python train.py --n_experts=32 --d_expert=256 --normalize_top_k=false --qk_norm=true --parallel_block=false --init_std_o=0.0 --optimizer="adamw" --learning_rate=0.00302 --final_lr_fraction=0.0
Below are experts of layer 10 (counted from 0) of a mixture-of-experts language model. Rows are named router (the router's row for the expert), up (a neuron's input weights, with its number) and show model dimensions 0-191. Each number is 128 + 24 x the weight over its row's rms, rounded and kept within 0 to 255. Numbers have three digits each.
Before each expert's rows: "gets" lists some tokens that make up at least twice as much of what it gets as of all text. This comes from a sample of Wikipedia text that the model never trained on. Tokens count by the router's weight.

# expert 28
gets: " ", " |", " were", " are", "%", " /"
router:114123106133142144180124130131161089144057125097128145158154160102133127088123111117137144140154122143123095148120098109129132116125146094099094172098102138156130139203111145146087114112125159128126119158089140139097125109118099093093147131129159117073114151091168102131123095115110149124122178136114158143100127140129133119106175127111129138147109088157111112153129157100168117145119113125156118142166174123139115116098140113143152129124084132104157118110111160108108135137111171125125139106119086124134151170075110152117122128132091109145134177078146092131121160120131165128
up1:117138144156091128124140141117123122118188153115148137123100112150116153111160096105155126129122143143106113150153140151119122089137126099127127115127132084158111116148133131127136114189087147113150094124134051127155159173106113177144135092144111141089152084155120160090122151122094142140101135093153114143122122161142130100143162118153133098127064142132151119119113094138130146091102139186137124158099133144124130132180152127107130154116144142134140151094160137098121119141130125080142082136154104164099117107155143154106133146130163163126129135094170117141111118082133155182
up2:150111098117112107151112106120085159126146130108097170128102152140115105154197109157137116122114130119162143131122153171105161088159085135103092178113117114132146159118095132133119135120149150122136102142159116128147089111155176119137136116088158112152124168088153099141126122096113115160101107130130104160115122103145130110150137095120118126141150161146118149154149132163087134107144080150135107100120133173136129119072142134111121146162141105147122095121136131137107102067115134107188135167133088101113128090166150154117144109120134125112111126103114193109152153138146146098
up3:091138109151091095136102088100080163111173166130100142130118120122111118153131116107121138099127075127104119128132113110138111144152137140138103126063141126141121066125115094119162167157114128089159131091138149093139143138155131118151199132118177121131111125139102114111114140136138104117119127135167123161120134143098095104122094169145109147131134127131113114129128131106124107125135108115117135098136105124111153125118108131146062166104108137124075144120080158142120143137139111152139116097149141095072122136169173135184110126157171079137129126143162126090164137136101121101
up4:188179119129084108055098124110108132150138101144146131113154156175124112081116122130099114091133066116149107120135138135147141111126138155110103119150095145146054167122107122137111081119144122131117106128178117082121150096146102137160161102118159119153139150151136123162174154119121120088115127127144152120133123157119147115170138114146103161153125155156114162089101130107156137116171139105098169116143123137098120106122139113145163111135154111123116100087121123160120127090137150131129105152150122124098132097155131124164125152092134099160114099137138169105137125132138125091
up5:137146129142098136146097107173091119115142143129119137087088151142100120164139103123140129171121086137158116089136121141128175107128121117132158164124114103092128141112139111150099168123118144083144131123125157092135123106106130085167162138126147125113133122107145143095144184149138145154124113144142107126079129157054117054154133080135148155150134185125114166132100151110157142149122133150092158099129107124154108138139102134131097116112145105150106133119147112085140138144121119139116153151169103171138132112141126165178122096125150107096105110135166142121154155123079121144
up6:176138129163126116105125143134112147143111128120131089148137151152099100170117109102115172113104143085147125157120149117112144148180095101131152132141095157116140128124130156117104133128118122123119142143130141119084153137161170146168101097101105156203106104123105167097186120084091146088125080117108088131110139114120140129091097120120079154157102143137106154131142129094139097142122112101154144118082138139150087133124145136134132119110130150122129139146173111119104149142133076110121116109169100161118128112150110099100105129105096157117139144129122130195148124086104144103
up7:162144147111101100134123133126149180155106119091121112162095128137119136111130114173102132143147159116161140138178092108162167144137128136180122101142108099142127135100157128125074129134139139147155053139121126119116135129108126134144128105148146116128105092082130143142127153156091129090104150118090123117148137145113133149199112128141139118150109150161121161140116164093101112162153106092118197117120139112127102129130115143105163110133169145132128127148135091135088099093123136151118120129160072154131141158129123147186132101161124128126068104160110120129167136115117137144
up8:141141137167093106144103087145137117145156120124174101079111159141105096165123136130122121137108082138136131080144135123101118087144155153092103105112092108148139114151121125099110099115102076133111120122140128142149116090120100150169156108144171159132129122134106158116129117109075154186107123130154133133124093161121094123117143130123104127139121167136182133117129128096111143149067152129133115123107174172145153137167125125152118098102104113151101147119134141192152103124137114120115137156167111156154138071130135192133110117112135141127171113121116104137125158099134121154
up9:158158163147119117118120155155108163136130155073139090128167133161120132141114116097118143159142172127142106156175090116179114147138090140085168139079147127112119136142157115129151130146151154137111118145169129126157101122148121116114122096130132129138104131113085136116165201117120082138104134079103113139131149108140123150119090112148166090124148148132158130147146127099103101126078104135159169128116133148148141120102130142118125161071105143142084134134137152109157127110120130124138156098120061129090158123136164097156154132190134110129131104143105105130164132119132137136
up10:158149144109101088150149135154096117158138156098156131126118134193108136145125150105125115162112092129151085165121139128149132090153168125086133128129099077159141121122150085121147157114105118142132134152150132133153104140108136126155156126124132109122089150090088141115151121153120183162113159097099092131162135176089130162174128130117112096117163169126145143122147139114118191139122128107139111109096123167146145099123109107145146103155120058152096102094098108107100123133111122142145082121109090159129128143125140164125124139119080130131158092136122137113114156111127158122
up11:159157109195125147136104135082149131129139130111120165127087091111109121138104121106130108119091140123101133149130102156146131094132126147126155120142139095110099081144132151114114142125116115126122101120163099088166147153132110125140157124152117140097123139103168142079162126109146104094129117148108134136124166158141140106145106166147175112098123104104110155168109138168171149138110116153092189157101126103143147176084146123115124149096136128142126166156136113075123099144119157136116124172140104178121081171136132149111142146098116122109108098147155140131162102137155171100
up12:137142074172119123093128145138117110177124138135159108072091132147117124127118129149098115112142144099131139111148107131130138086145112102160120163121114136132096076126103137149099179129139132110155148130162145132107069133104127144100093145117112121067128117088154149106147147092130143157104103105075146126136158147146116122126181108114178135097155127126129108159119145155106137100104092154147149083127095112113103088089130160103125139153145147120108146127149139157155097124139136109166119132188120137105129166106149140122146179149103121133142098156130141160142086129105145150
up13:104122129110100124141142128148070125102122149140124117134114148137109148115132154119092126113121152136159146156141105109133152085165112125138096142146135113121121145106113096137106132128098172131126150151157112058108114143128116132093133072133090124101136133112144127115149162149101114092137162123127100137174161122094172120144110126133101104169172125117139099108171116097113137124100115134081130149127158145153134123110138100089123110177103148121128130137132112150179093127152116164128099100114092128085123186190138187156118167182156121149155119120109137153144132133127124175
up14:130101103159141123124115137121127122151110189118140157146136142137106095116149126138120126146146121139151125132142189141128170125122140135122135145115120111155137134127158146120163153118144107132124116125175163154132104168139145127184118120120086129129139101140143105154105175102110116171130150130110156095103138119124150167136160097182103160092124142139145150115158178117160148127115109123096101060139059131148167115137110158113132135120112076131159144142133137096124122125122129130115083125161138146081132139136146115123188144071169110184091108091146162145129120105123130150
up15:103146132165120113136127143119091129125157122114112085121089120138108138139117180143086110134094063137131100105126117145189150118145153130095133106122136114139146113117149157129081126106129122118128179101118107147133126120118128139143128085123135148086115087130104108139123137132129136140089147130115109119169100141135138156155176134147104110171164090118116173120129146143092116123093114141103144128118147161095110155108121105135167131089182147182081122117116156086140124132138105163136131134148098189090139145158170125135140143118134155163154113130116164147158121110089075102
up16:111116126139134129080102170070113136106109151127134129133109164187117122142124129070119099102120106141104167125126105144152147110150105156127121156147069096119122131139108147115133093117171165160138081098140084117132133141141105120154126134185136133112108096115090094139103165125090110133115152081099165159138142128109172094148131182136140105117115123128159136107159114156143180069099131158169167115098123145122172120125130174125125109146137090133133159125068163108151141148133118127111116111138118119098123158135145142117102132132120113133137158142125106119122123127099119117
up17:173110133112103083147116077142159165100177106155156133105161118129093125133164103101124137115147122115101136131120142182158129139143093093069062132109128141142122183158136143106118133152112113159140126121106092112101104110124169135110148108143140124139117110077136114117141142134105095161109151148159133158131090176114089100100114156107115140129105136091107159131113126144132127147156115147106100095128101127163079105149138144090101145103119149152108142139096127080135170116158090110157133132114078118110111119153135168137113138139125134152123133090142129085137139127098127106
up18:151178133128137148132111131121138141137133112117150145114104136107095091087117125143085155071118107108172149125124126102105132088160123098128125125155098131094144117086126126123120134115168111139098133127109095116126125130097082091117101106168134103155095117136115138160155144115121078147118136130135133171108150142104146139150146137134147152141128139099145114077177157081126135110127142155197197055102153164145141116118136149126159161161158117133135080115119112141124098135081110120117120127115161117092127103134148119165146169149112098115146136113131084156114126151140124105
up19:112134145099138102079151151101129122146175109124117135117079114143124173124136103101161136117077103129185128179159136121134134114145126111146142173107121112171086154120136091115172097143111146109126150107123076153173115141138116117163094107146128116123121098136157149138115124122121118152088143096128098073135150130105115167148137179170115137128112149152156149106119114156133143103112110157090155097113148173109120123104127146139108133165134119125100125113118175099101181092126151128140091096122111164123080125126113125140086140120130132097120133068145122144102129102112125129
up20:117143131143116088127098112101082125114131130132097136114137140144127124182099107120121105139107092120164110108118145167100146122148141093148151134118122090124085078120120127108132131103127141182085139070156114146107110148182118086115116109127143123118099159128079139110122142141154140108077114160112155077142107094148137195188090145121082138159159174159123150126126151123066152136105123170143153116151115140129142130133122156131095142093143134142145112080109142152125124108135110108130127133179115115178112120120136104174133130128120125124123119119105124157127136112143153149
up21:133122136149093095150136084057148135084122161135138127153124127127103144128145116108106112138147113136107163144135145162141152084140088131148136137167080112165142174144123100158142107113120119127144121092124099112129148109136114175116133134117117128114116114104125114110184157129098149154130121156162160135097172127163138123128153163120105106146108148128141176078134152135139151141085136143094156144066165136155129120106096113112124149114125128121129137158120107109170131149150166101128114112147103121121095162123120121146184119173140163135133077102139077106135141129137155068
up22:136174074149097073120075135096115147139119159122114147141124147156117108126138119105129101076107157096119117123129105109146137114103137142154098094146140092136074176125082105109111135115135119130114095123117135126108133148162145113164198106106114093144116098140158142145139169089082139111112095138127119152122159135088102097152101105124157108114096128147133106117144158108128143116149122098133155144140127128165145119110081155096164122098129143123107172166125149146153120113097131121151113146154098149105132100136155154173129139150117098129112098125103153163136178120162151108
up23:154128105123120122156071130132099133135107131137133168133101144179099130103139144100106108120084187133141102129129121123137137126124107223142138127133129106106107105123136161106118148161157113151136134101102144135113137145125137136116164088116111119094105126123079106147147153094111100129112088140069119131138135123110127166112134170131118148114187128193148162135129165150126147116137162106143157085148123140163186149152096118085147133111098124145121139102092123119141101147119114171179130129137144130143105166172150115141128111140101113109139096084119139134137115129125106100
up24:139166064151068124144110094121147117159122155106107157119158179158110112098186107112117135139128151135128139125159153188130092116147105127105090154127081108152109124130141092104129120164139157193162152119128119108102116121102120131152121138093127100137162124140146111111144152117130108148114059078130107136101138126148120119132135081148157083180118161134127099146150118143114126132127129125114098115152139146165148145149110133160124152145128157108138084130118158149157121112178117111151134166147117114115120146153113131130166121137140161121130143110160162181139117162138125125
up25:133161143179123127124113086068151123126159110096146148094106127131113122161170110043127147141119136148162139139143100109177173114141143177165109107159092106163156121130137091152115142135112165119121097131135165142121145141098112107170135131170110144119097149112105142122136157087123137163135144119127108112162145098107130123155154124114121126160116125105121109113157129125095104175130088129116145151125115129143117148143121110106132117162153102142136164128138150176168084133124116170151137188134098152130115127143127175140135124139093183130164111150136116132158142141110160118
up26:138137154138122121103131124092087115096131166106158147106087125118120145123169113125122129117156121135092124100138125074174139098106155161101133089114156112119129085113164128133137116103151111135123076136109106110182123127091164130119138140178131125119155137135115086095168174097110089146072097139101121122123160152102136106115167182143149147123075160103135137122104117137139121128148157127147135162119155145137120135113131143071112147148160082139108133080142115119125114135119089119156131129141139152150084154178128151135102121131159151136109121112165153149162137105167114105
up27:156117149112105091106118112140106117083130132154089103099146126109109118126129147117132165133127089112132141130151091105127131102109140171157111139100110121140105110117120107120165162133069108131140121139128102122121151140128115117120140127093070163102086139125116138121156175091171112154093079088143135165120125155171159080123160083094138135118102154074179136117141129094136132159143114116103126143115136129118148134122072184096110125137143152131162143103137134148189131156134105092134134111109125138092068154112152150158149102101097140114137115112145134152123129146119103112
up28:126120105131111114131147088070066155128193159128159173103139122100120112150157082114140076109119128112149116166132088144126127084111133133115099158120139129129122123141126071076150119174175158127146098120172126103112148124154139110170132115122114118094105140126084107097167149077087092130141122155163145128137124137155143080152131096138129111130112145149134135140114143128131114119138109134153105079157138118136158138111122123125141129138153114149085114135129147159141101102108123136119085143149080109129116133136147161164126137129129101135138142125118207122135141135164111111
up29:137141131139131142103102125102126138125119142139098115124121109120118135156124141125114092108098129142123157155176117120125144126129165101119154112135121118162120138125116163094129125181130165121098130128147115075161149127116129100205118112126115159139148103099133088147137148093099139160081094075155127125149112123166175106123124162131145073152149150156131106120142117155178147139135093149100127088114137121145164124133162138145091153085086160148132114119147135164172155126191092110148117102177117132137147098105143126135145136094110127120144109118135129144121207155134136126
up30:145127140105082130113101141073142122132159099127101152121144160132104111145134156126118125111145126114088133153161177106138123088133125101138065143120100092123115092095146126115150123107129096142184115082134127127127101150095121109142175135159105123133089064118120127085146115111129147163111111120110144119103156134143125166113108160130167152126132139142171139146147169078122131140132123172147098128133118177149144161127120148127115111115100154114094136145140126104178144107111086138095128125153116121128096167136197118159162109112115106120095096141107117144122158147161168120
up31:142151123135145154108089134119154121186130125162123132148143154139105132118126106059097127100127137174157154142140141134099165123132115148122136142143066145115094107115103127147094135165129113100113089124209093106122114189149104116110121086121116108143102159142134109152141177108148119103103117113115130088127138114095122161119125108124158119102195110135109133113108131124122135166121086152119141156135161151129150137094145155084102130093111134107133089125142103093144134114148084138164095110159087112127118145134132159136150147135107108135134106123171133122182157131114135122
up32:094152127103148149087129116129116131092144132153122174119084132125100154125143128087127166135110112169085115109149112097145113133115155155100146116117145154141124100150147139129097118148147127132137129084126089136148087152175081147137117135180178089088136149145123116193126106087128161103103108116159185129104151166166130120114125153123107102082100079118096119136128137124112129153163118088124154103089106141119135140117135153088150157128133105155072111089130139156136113129107114131154109122103105140103129176154138132123143138134095138131098126097119119165170125112128127108
up33:176089157097147140127136157107090137141120145122147120113132093163083136122165175115145136118096122138110133112114135108100132117116173127090096156163133107149142120150058131152137121146137112136153117129119128145115136136109130157108101133111134096125101118095122130120132124118092083147127114150121134146162128115099106104125162171145116148168107162149169126045107143131131153135131143173148143081124156120160125136119136185131172125153101122123111103134183103116159196093142105163109106147154109144124132121132169120129138103138174105160147112114143154114139139140112171108
up34:141108123135149148134089160099132122178145122104129080114102130141080135153133124096135139109111145093156151123132153116103149125134147169161094141140120127148139054154175134144177159123130124083144114128107133117151104152092097142111125106168129135108092118120123094116142164117131125134122094110173135136114116132079143102162135125118154094141119114110093085126148153086114100120147146135098159089081116159109143167148158132095126097165159083129125120137140128124135162128121119084110114121092105128117129161155122164094173149151131115152159111078175131138123145098134144150
up35:171141092194114144134053099114104112107125101106144145140130126116109116127110092132072112102114162121153131143147085134132111105146100141128121128159148119125107130127150095118122094119151121161091120103165125096097129119178148154156149068110128093130135141165152150093144149156084127120109052118085134127134136118160152103147108106130126115103104116118128141174120115111103117153144132119121136114076122085142127136141151150130123157077139141130137125148113117095140103075103126099114134115136088164089142128144135099164129137109133144135122129104137146155165140153173158141
up36:112125143161101103135086164138109099153126141147149164067119133124108158150159109097112097113140094087148127142141107150098156124138120111135115131134085152167128075107154130085112184144135150077112153114140135135173111170127106137103120090148088141140118121115150092143118092103125164139128129130115127145122096131141148142159154095159090144159088153152118173121140143082121153110084133112115111096088153146142120179125099120133154120156147133132132171123125131117144156117109097084125133128107123144105129136162129118196118145085101166107094129129154144121132100154119119138
up37:121156115134131088146108153097157144108107155169095145136121111098116098131126124110110100111117126140128142075175112113120155168125162148113108104089121143144144135144114118142106102135157126080097104126129143099102137176130142129102195121141119116120147098107150115075195182128127118123119110106169159127136169113113167105085152183155106155145124146079118186106176110134103128121110111146120146149132073159133155151108105123156104114132122116122120149104108107105158110089140129123097096103149120130117101151122111126093149100139110099116124128122139104145128154108128127163
up38:160127142112118123107106151088169136145111107117135116099138122159106128128141138135106136083124133100130110128142105123099134115139159111176138100143130107141141098152129130129110099126083125131152119117159129141180116162100111133142138114128116138125077137107172144080115132127097142076125130144113146130138155148094105110187133148115129118127142107094122106086095110141151125139138142154101158138122150122135120131087104122101130142084135120067126119102113128118124097122176123068148090131130060182094161186114141150122160181116111177156115106102127111117122139099182111104
up39:187145141126085106098141160117104099143098177114126155123104131158116102118112148099115140107105123171148125118132171125166124118138115102140110182126101150133104138141147145143142116101133102087112090114140140135149165142171123108137138114145145161103114092155152124097138105097120166160102159068092142133130128144170130146165095088152154136121145118134158142132135167067149173093117076156123164092106126133109126133080130135120131105161139086151150128121154137135163141088126130118120138093148146136129115133111147097135161150124161132147132118109074141117144115160157122096
up40:128074128153111127117108153126120089151116139103082107070092140151122111139141116099077137105125136139145101170108119139169118099138123096129124072115087104149100128100162093142111115165107133150148112122115132104144132118138170141124138120125104104151121130139154158116130124076184109144112089102092102177113102126135115147134119121102159162071146135129134144113110106116114146102127115165109150124098117101180125175112133126122087149110132130126150125129154105136137103107133075096164147100172089121133116138129144119154157177157106131113149122140125100159128120074150161104
up41:136170113175116128125110139140060102199113140086127149113102100112115125137119164139139147129123117136167151130158102124159147163141129116157182117127110130134129157123159120129116117146152096139124118108128127101148120116140133133167112134145082107137105103111152115119130113088120150157076085107112149136109147140165146111190119127126150093138107175155102112128117123128138138091130128142146170105129143105109129129110078142111135094137180151121092138114144145097142095107134130097178107176176140151108128079133150113110147169159087160126131126114158153152149142119098147100
up42:182203128122134112105138163144111131145145123098159135126170129160098107130150102056115131137102095139144121115154154134144150101131097156114080125136102143106134100130129127085132086118124120116132101126150130117159116090147102136158157129140118135132159105132134128110106117132106081162131146127141185156117113147144138118134162122139168149135107139118166147075106075101143115138107079133112129146156104144136134158113126152112139169122105063120118137125135115140160164104149091138163102117103141148075142126144132168105148120090139123148100079119106160105119126157144136098
up43:144148110096116097137143092136118113166181135154136163102136145097122115128172086109161168142087144172139106114157127137105128108168130143085108133140133129180089142138120111129142136163142115132103068121132157180111123136149114126126126147121115120154104130117081115097124137105122108143122133117174109141112157168106115084129116132133103123147109141154150134089140137112155163167146090135129092102133115130168152098131101120153102155163133113109127125121158143208118135115093117120169134133110114109129099126154139083143134082101156145115151120161123132140119146160060132099
up44:175142105179137140083102152116139125131122168147119104096096167137106146174156102125124151135090112134173109129124078147135155104091100129129117139108137140149136085122145158075099165158130115123106083114158095166167142132119151102110121135136117122140164080117140122140123114117082116129124109112158124144148089135117120141117162124180116123093104114108098107090134114138139102129136122169127165141132113115120136145164118148143085120147114094134111109109129083126097141093135130128181112118090160101134157138134147103163151158163112144114169111085097158113176115111107134125
up45:142126095109071095141106110107087121169129184134156140119099146107119095111109146105096161131118137105103126133124101135108131132184109088095149099167128099132159164159115109148110126125161136142128088141128183132117089153156119129095147128122132079169128153121138146104208135103130116149073120134164134155102138151113098163140165145123137109116070139154159109124108116117113159076105101116158144135156128142140148140131131133105131140126136110129137136134103135141147097106133149148166126194125081143111140124106116100161107165135100130121121095128151135140125121120086136120
up46:136149147159128148114154133071133100110184117096156169085119148167101094182161120133109067121149135128154138091126096140131157129139116103142092165143112114132102115111121095134151137143138178142150146115139113106127158137150118096151130129108142147165120138156141155126112114107101142124123092136143114112125154176102167147160119092154166126156157204143138123119118126154112159152158105116152132110128121135167167093111129119128129107121128141154100167109127134133107169104060120131132135097129103109127101153128148146123110095185091118121114125087110146100123149130123127163
up47:149144120102108118073103132133156175145133139153130072136120178129091179109109093134156103122110087114116130135136081118128147115112131094124138127128088125173148115120098119136126103120135119119127145104138134105127142156121133151117123061139141170157119095179152130102155136097123151172123098153161147131081146120137154179097111116145149099121073125110140135135131103133148167157113151160147126168131111100135135154068131133135137184097137099101116105098141152141139132109131139098172103127134126150120097144132175129186178136125119143123152100148123115132129131152096117113
up48:097137106166130122097132139126179112102116138140152154133064140163121148184150126121073154127116140176108171131145124136156158142154124103124095090076120104120102132146127118133121160102106101135131118119146142129114122134172131163110125122118136103145106161147146173112127110130155123120062134113131161127117150144098121149134131143166171124143115119113116120112102111078066155140127078191136173115132126155114127175119109122097160155157139105122117104081114112111134131091098150147113131139116122166099113170128109157123128155129158124143095110092144109153115097142127132160
up49:136119089108091125129102167162124147114121150119123072107142104162116137098112147131118161155120117115118112143152112109163158143138072141115144113055122151136102141079152110110110117156166147160149083147161138119124142120112166137099110104171122136171158116076152119085135182124139133123120122124128091138177126159068133082156167125130143125089158126127145148126136159138107141121112129134123129143130145125174123116095099153114128133112106146119137113151134131149113152109123102136170121125134143167061148132133144143120126114182140125111165111137167127118123122163071131134
up50:127132137151152127135111119142167138119144153101133164124150120147113105142189110130098127120133142147169143149195132166114163116128090143149164169098158105122115104114101158142145128136113088117139103102163138114135064126144133129122099101108142092134110138066125122142093125115140133109107152119110128142124173128103124137151097119173141147104097108159126201143100158110093155126121106180165168102121108152153144124106126140088134175147129095131154146103098165108118133133135124147136112129128120111134092109172180103130117116091118167121126106136121146142156112115124182145
up51:175137126164100124089112139150131151172136106119161137135172147147103112110127145088112131119059130160161115110170139127129145117163094099088091123070125135104108129106179135058105162117122101122124101133142131125103129141112125101154154120157164130141161082076128125131138097129099152120131150124119123132118115136107100161126112128173118166142138106093127133098170135118157130143146134104156116148104137123141099161063090135115132100083136112113159150083120137123127162108093127134097113122131126149125114121126097130097162130132102099163109113133145104120162165150135129164
up52:149161096134124125111170160145162169118139145154124101134103122113110111133129164105120110078140132106137116139130078118161138124107112106136096141104093109126080105148141150142190116179084152126137125104100094132157111150114121140149098156138124141166095093086114149120161147126105108152116149137080120155114144160153096081155098164121148157114127134155094139084120139103103123124100146136088149124097166102138155111146120094127126170137105096132087110111157107122111151145109099111185111133124094113122099153149124157132135171142123144105158131107132134094129117189126143117
up53:120104086119098115141145128149143183169155155125097130116159134126107113104109107143101119166106096111121100130145158158182133145145136150115163147139127120137121128132111131089109118086156083138129155136123152134122101166139159118153148094107075090182094079153115114109135152120084087106118097115113148133130094105113090123180127180145145112113104137128101137133093158149154104124181139109123141125148146137152138130112066150122094121165128140128148146078066143117143114113140114086137101128126133156098136116116126133135116130154159123103144123118145179101164127147121114137
up54:128120124163143078100115146103140170141128147127132140119149112132098115156191098094151130114149128151119134130142115111170100073157149131162094108112107115136124151157158114092119132127100143141133106133075129152112113112130109097131140133137141076155146179115143135124122124100166130152087127163073125140117124102134114088166165087113137141136094144124087138127135125125149130117109107103129161146076126144154114100176127162075128166137147131185148142126127153108211149132113145117080129108139092155134099143118111141123146167148145132116163140154137117120122152104108112120
up55:157137133137135076078133119144118167150127089099116099162095131142123140121146136132089170130145137139106153159152084117116153140110113142152125133109119108138154127150131116097109149155135135127119120108109110115096142146148205139101156108121119085121127135064124112099151166142124131095101123132137154152135154106130152123174122130127155152135142156134126116122098141104129098121132103109137127101106165092135100149136150119113148143096180157133146142163113150157139087132112094151110110133176074137105109116126148098175096155151153158134115129175135152132144097116037117136
up56:143173087154095062103123136106097137114134123119099138133131137137130135118149083106124119140108127101102122146170121126158129129118123153111099155108122111113146127097118125124121106109146148132088132110144134153153158171125160091148158102165123134134099127142128144080155127095099210109109164150176102124082108091121101118160157114111114149137136170140155162110108152130103119136121089128099162135147138162112143125147094146128086142085120103110098112074120171145121122143134150097117124137112142129105124113122127120120069203158147139145124122142142156119139114153085123100
up57:119109119148103143111139127135135177130112132168111140109109145172116100150126120112104124081171137160120116108127139129125118163102148136144119159096150109159073078143137136148114127122122111130135144101131115095190148132149104119152154103104170110122147147147162161124137141110117149122112115096152109105146098211112079181153122147162135113150131142116131129127140140106123157127161126145098180112123118087134133126151083139097110186116116156146119102101111145144099123112141157128137128147135116151098109128159173140124134158129180180157129116091122148171130139081126096153
up58:116138119137103102096120121083094126174118154104143119091148111099105197140149111128134109171098101169120109111115115156114134141119159157147153128088151153160098120114123116120093116147101143144074155129137134144139083144106164133079116124150128118152115088072113098079167103131104122129105161124093109129141116157152152092123158126130102163103101176100142129121160109113153150133123122147178135139173128164134136143114075119124126127130155139187118129163108153110105073112121109123106123114100120099106119122114131099122110114098146126150116122130115137127120153122071138157
up59:160129136154109116118123143118143156128120173127092138129158076132110111094093149083133164095150080093141134105128123155162147148130141107115148156143096125124138119145120102143129156107154105173133093124125127092061112140125145114122150104124152133084071171103100143125131152126130090128127155111104136155164151134131154140187122128140108132100163114114152141138090125151117117087135114139143133102113139144141177173146102131127120155152183091151161141136117130103127105111145158144084146110178110118151121147110138170174100130147109140164120096099125152115145135095169159120
up60:125146121160133115148101155148146144120149124117086143169107110146127135110119155097107105116147080089160118126124157171089141147120106086131105148119079114117115140147112154152123166119125118124094152146109130089110108131145138119174157114149125107136128145095122115161141125116143154105128133139085086100110132156085116120152162118155168151091160137116159175104126121118086175123126123132107169097088121115118155141140142139105158151168156090129125164121133136144137137084162108151133157177081102127085126136165115119167123189092115148121114127162127174116153151147147129113
up61:098133089105154085149101161134121109141144121089117170121124125114119146142128122109130128132103152167147114123171158108186099089109101135101114140108096097134156119115154104106134153186100089146130108126150096102114100184137137110086137108139084118146108152129129158113186132118136139142121139166140135118098110116127150163132148110092112142168128158113131158136089164109132158126110084122157148148091134115152152114098112179119129115115110129135120129102134104079126140121115090137118096126120138156097124045124127140112141166117119152113109116135081130142135131153067141142
up62:126141118115132140168144142090140133084146155095084139138133136114119128126165124131101186121134116107178122147132095087148148131145089135130101138105070139122150150127113155091155108109114135157148086127089101118132127133110128112140165134081087103157140140143155141127162120086116161157076123098138175189121146146122176165158124120112161142145139139111139137143128126138086122082125125140152137115121126159167167110132139145124134125128110103149083161067140142138128146169119147134154087150132140124072081145137143143132115125097118150140136127091145134173169124113116110135
up63:107119087136112094126115133117154125138161155145133167122122117119103090109155088149048127118097122113159116161119089100100134147122142144158125069117153138127114126118113163090132137137147156093110123107180143112110126147127157117136138138080110092181125129118105105115142138079075151127108093079137129137102140120139130142108136120167172121150111151119171128157154136107153114097137095136154129143151113132161115142151119118118159122145137128153108123096098137144137108138105090158166135126125129120132119164141129116176157148121169114107170089115126186174136130126135180098
up64:156191112143121114114103133079106118169112114142124138099130139135096118091150113144071135111113127119139119145128081132129138163160166105133153107168150130141125135088148132149126092131136150132144116148105090064097116114131080103101130120117132116116065163078107137135108135146142121143116166120166138145104195188122159143164097118129129129091124089154106089130105139100138128140135116119075149120138127087181183147141137130138114117153148140135130106153125171148122150109092142095127114103137129114119111157126158112158141149135114145141136135102107102109123152137116159162
up65:159129139129089138123121122137137142139140080105141113108129154142107099111136121104111198141131097130162160096137155206169145136124139115133124148111159091093142158061167121106179134140142126135143135108120127094112092116112114127121146136099132121109106101092093097126144103106146122140132116137113078146168196108155123139138168112103135134142135154122136141101126174143085151122124142156125178117137138134145140130133128119139164127088130117130113153104110126120130125121092145115096086149148149107116058111123142085098136117143103083131140084153136127101116172126138146092
up66:112122137156134093103122140088116130169151155077122181051135157138116131134134111126123124137134104160132093135139133143125143125139121122105121108177113162145113122159130134094125112150131134151164157101099078126136097156145124099181110103145132130129138137130127091111154084149124124134108120129138141130133113181080149075168135136143143104112120161136172167149153154152159118141120134149149119135155110143132115101107132172146098155160140107174111091086150149128117106086129119083123115143111149170125132104130096140156119180108096093172146127167129145109090146143147150131
up67:135150143155103113131109118159103141177127152127125113112118131095131124135138132121151112138122117130137122120162139134176165140127129114109105135146168129135154117100137118100166152141089105132140118125126143075135109122128111136143130155115099101126138107140113138128174180120121124122109132124154146123111159139099187086088166168158160128137144119120148142126102146100152187145137105179178158165138144132092146126102094152125119118108149115141119106109153176108129145105109094082121096095123146155051099116123120123133156195191144154139099105103083144137133120173123135134
up68:131097104145128084115106147145115129142130167132133176150150154170111126141164084110138112093125135146106140127138150125152109134148147082139120138110104087143120127117143104087112159135171155142167121124156110154140137129161128166136112091117143138108110132090167113098138225126167106107109143152129158135092173138078077158129122082127125117114172103172104107178137130117126156121124147116123150166136126121115142118133097109114118177137190102117114130104149122142116135125124160154118077132136131174124130164129132136148170133171117120158119148126146116148138141113127145133
up69:131136138125103105109126153104097110145102149090112143101138109126122135173133155125096133098137135116153138078139116150111153121131189184160104164124105096137141099112138129094155187116152122124148108136184145114136081155150157154139161088128089149153150164148131136106120184064096147120082125122137106114098138135113119129116129126128097127114105140111142111103144141129127144131134152134093111100120124141133138120141113158097124116151103107138139102157131078148121124107137143127104115141154114127099091137195173148119153154150100122150111096121136213134156134132101102139
up70:105140103155122091098088127134144130155105205140097151134134131116125157122141137094108126113107107104107135138183122123131149144156116141164135099154117142120109154135095098125131151107138101138182127132167128115117082161201145143136153125077074157154086120126120121133139152087121084103132097089139134139139160132107088080102115118146175119073101141117130112100104164127130130091138125123140159141128099146168167139111130147130159139122138144099107162126107153147140108079115093091156124118141090120135156128132133157126148104124134115152098126091123150142147145142104102143
up71:122168120140146147121107150145120119154121099144140106114082146130102150165179105133133114133113106143133115135150063190147143118135172114090096149140116117187101132136172142111112136120132113120117156117086120121114118144151131139120090099157163100119096133100134120123138130104107115167123167139143106093142127113097113176186130146173091151159112126164137134159143170138098132116132111126114105114130105111112116134163131120128147159119120137157133145141120138146124121072117132051121121129140135088124141153138102107135141205137148140114113123103125133131178106105062117111
up72:111129088164125124117087100157152150175108213108106150173114099116123109146145136088116165121115094135135144098156105126100151152135105131113114113081145092209120134125113137128108134124111135093145057132156156122122094128133103140129135117118102114177159123134129111124135142106120158140112149110158131093137152127137152111099187150152118101111138127122136120115145124129088120090118111179147121179135120147094134165095130122099114148089156157104143151055105152146158076118125130133125102136107103121114137148135137126139119143127120153116103137113161128137149117143119130111
up73:097128149171124098092112159123128121139110168124111134152152105117113116153127104133106156077145094122086121155152109146113139142142144149161120145116158104127113120104107135114105139107135135137146162133126136102071074143119152132098096143117114140134130117073121181141132186133124066076132130142154152135113134141155142108173105148187129146128170105089076176098140116111150095097118104157136148104138133121130120111118097176108154135118140097140104123121118158147096123145120101125106090135119152156153160141129123127158101166184121118140158102085126123142096146112147133109